Weights of a small mixture-of-experts language model, trained from scratch on English Wikipedia: width 128, 3154 steps.
Below are experts of layer 11 (counted from 0) of a mixture-of-experts language model. Rows are named router (the router's row for the expert) and show model dimensions 64-127. Each number is 128 + 24 x the weight over its row's rms, rounded and kept within 0 to 255. Numbers have three digits each.
After each expert's rows: a language model's description of what the expert responds to; "raises" lists some tokens whose logits its average output raises strongly, later layers aside. This comes from a sample of Wikipedia text that the model never trained on.

# expert 59
router:132135104134049146134145112195116126157150119127136149102127093116161122142171149188124109118129125130138130129133109158127114124157154108124125143160106129114125126071100119126113108160135135
It responds to: Year digits. Middle digits of four-digit years such as 1976, 1990, 2017, mostly after 19 or 20 in biographies and dates.
raises: "4", "3", "2", "6", "7", "5"

# expert 18
router:128133159149089138165098124097157122107143097133082145117096103103137186121110116124128135126106105114130146195092115166117128149111141078139114083164184091125111132161134090131140111110142134
It responds to: Space before numbers. Bare space tokens right before numbers such as scores, years and dates in sports results and tables, like won' '3–0.
raises: "2", "1", "3", "5", "4", "6"

# expert 26
router:129113121156173143140105150136163125159138139167121130113129131151098146144130093110117167106122131083116122147138129174130102079135081125136128156162071145139150121142121158089147176141123156
It responds to: Function words, prefix splits. Common function words (the, and, with, 's) and the digit 1 before years, plus the next piece of a prefixed word: over-whelming, with-stand.
raises: "ag", "ang", "op"

# expert 27
router:107150126145129122138133107135105168118169145109143152129112126121164129146125146113142107152157107098147103098100101114171155144116150165122133095196133165119165153144107151140144122139136127
It responds to: Prefixes, hyphens, auxiliaries. Hyphens in compounds (long-term, bungalow-type), prefixes re-, un-, dis-, co-, and clause words like "as", "with", "had", "has", "where", commas.
raises: " a", " the", ","

# expert 58
router:115121135133120140090108173153114142099136079132093113133136074124113170149159128134163112126153102169107111158135133104118139113177110146121185107131170138165129122108124115135131123106133147
It responds to: Parenthesis and was. Opening parenthesis after names for dates or disambiguation, "was" after a subject in biographies, and word starts like dep, comp, ext.
raises: "1", "2", "s", "P", "d", "J"

# expert 48
router:122119145109074136094143091107105111123126097123112147124129077094148083174145127121134117126140099112128151101130083077118158098125126161175120123162127167177090132159141139177117166114124119
It responds to: Single-letter word starts. Single letters or short fragments starting or inside a word, such as m, R, h, c, a, km, in Al(m)aty, ast(h)ma.
raises: "ag", "ing", "ul", "ile"

# expert 54
router:113102103146071128127132129156120132161148116131142155106137131104131122130184161141141091116106114136120136118117092155144124128133132102099125157179124105094110129085117123134091133134141111
It responds to: Mid-sentence function words. Broad mix of prepositions, line breaks, digits and endings mid-sentence or in lists, such as by, with, of, due, unable.
raises: "inth", "ched", "olic", "onent"

# expert 25
router:158174141167121155143172133172106152109172109131129154124123130111107138124142126111107148124123125133150132161125125140120136111159106114080075117145148124157159123137140155179087117113130078
It responds to: Latinate word stems. Word-initial stems of Latinate words awaiting suffixes like -ing, -ation, -ed, such as rel, incorpor, impl, Ed-ited.
raises: "ent", "ul", "ol", "a", "aut"

# expert 55
router:117133104131102112078142144126092149133131137149131127125102124166140133133168109158129105087115132090157147101156109109135154128152148128128118124145160147120090116099146126064100140106089116
It responds to: Table cell separators. Pipe separators between cells of data tables like sports results, statistics and award lists, plus month names in dates.
raises: " ", " .", " T"

# expert 13
router:146138140130154152133103093152194141146140096090090145142124092130118130104135129097155142154135113117102156124074151130092128119172133101119136094071159155119125152120132095141087132141151081
It responds to: Year final digits. Last digit of four-digit years in ranges, charts and tables, such as 201-5, 197-9, plus century and Olympics.
raises: ",", "-", "–", ":", " |", "."

# expert 50
router:136133113099135137166174101147110104125141089069111127107109139136141097136100124121089129143150108097150121105156205145126106135188087147115111126145121165120096125121101126148111122087100109
It responds to: Opening punctuation, score dashes. Opening quotes, parentheses, brackets and superscript/subscript markers, plus en dashes in scores and ranges like 26–19 and 0–1.
raises: "J", "Ch", "V", "K", "P", "O"

# expert 43
router:134111137157111132127123126078093139141143165110077122113150148105129097110096130192166127167166099076120102092118173117158149103131123113155130145125104155148163148097076144087108146156144129
It responds to: Initial capital letters. Single capital letters opening a name split into pieces, such as H-erod, S-permatophytes, K, G, and single digits in scores and decimals.
raises: "ang", ".", "w", "au", "ail"

# expert 47
router:157129085114182118122132121109127105131131084111130153125141167110104122122114136124123145127125138125142112130110122132159145086120157126151157125168111071103196171081151129128108158126134120
It responds to: Day and table numbers. First digits of days in dates and of small counts in tables, e.g. October 3, May 31, season 3, plus sentence-initial However, There.
raises: "0", "1", "9", "5", "8", "7"

# expert 6
router:102122107165160094129103151117113116177075108131171139154105138138149139161121103109127108128111152152131084080103119098075102120144151169133156118133109118148148141159129123130135074126114131
It responds to: Word-initial capital fragments. Short opening pieces of words, often a capital letter after a bracket, quote or hyphen, such as I(ntellivision), -se(e), Be, Te.
raises: "th", "j", "z", "ct", "nd", "ve"

# expert 21
router:117139128122113114110128126115157137138112132171119126134161123127115119112145129148123119150139129147130129121112105132101112121101149138128155130126151127125113121125105094145135142124112153
It responds to: B and consonant onsets. Word-initial b/B and onsets like sh, sp, sm, th, often starting a paragraph or heading ("Börje", "Bibliography", "brewing"), plus some commas and "and".
raises: "ey", "anks", "ible", "und", "urg", "ott"

# expert 5
router:145129106090111121128103096130176139099128115146125132122124119123114140117139137117132127092096144118163136117167134145130118139149138155110069162067128117131160129141123102162142160128135118
It responds to: Word-initial capital letters. Single capital-letter tokens starting a name or word, often after a pipe, parenthesis or quote, e.g. D(iploknema), N(ordkapp), C(ops).
raises: ".", "ick", "ah", "ad", "ine", "'"

# expert 14
router:090101154155115105155152136135077113174109103107147137143116167142163079120154149133129178136072102074106160151119156133140118118113114081141137119142112144149142092103127154130095135100137122
It responds to: Table headers, statistics words. Table column headers and statistical nouns such as Votes, Total, Rank, Location, percent signs, coordinate symbols and rating in "approval rating".
raises: " |", ",", " and", " (", ";", "\n"

# expert 2
router:127128133134151115137161120132093118151143116124178174120110131128148080125140159144144109128124085140145160088118122127156135119112112160117114140118066166148075111115125147145159177155116099
It responds to: Table cells, word endings. Cell separators and entries in wiki tables (names, places, numbers), plus verb endings like -ing, -ed, -ised inside words.
raises: "kee", "led", "ork", "ned", "ured", "asy"

# expert 29
router:108122124118118106113120131157110112125146132162130102169070133126110137136149138108167181088125157115129124117123104169098143129126164134120117136158181110143136108152167170155110124110136155
It responds to: Digits in coordinates and measurements. Inner digits of geographic coordinates, areas, percentages and long decimals, e.g. minutes and seconds in 41°39′28″N, 3.47 sq mi.
raises: "2", "6", "7", "9", "0", "5"

# expert 9
router:111129131110107110153152136098115145153155128133127127135114113099160113165173141166120114085184122128113130124140157122138155150170130123155143138159135117073133124145132088113123136119130157
It responds to: Institution head nouns. Head nouns of institution and event names, usually after "the" or "National", such as University, Committee, Council, Museum, Championships, plus -ation/-ment endings.
raises: " (", " and", ",", " in", " or", ";"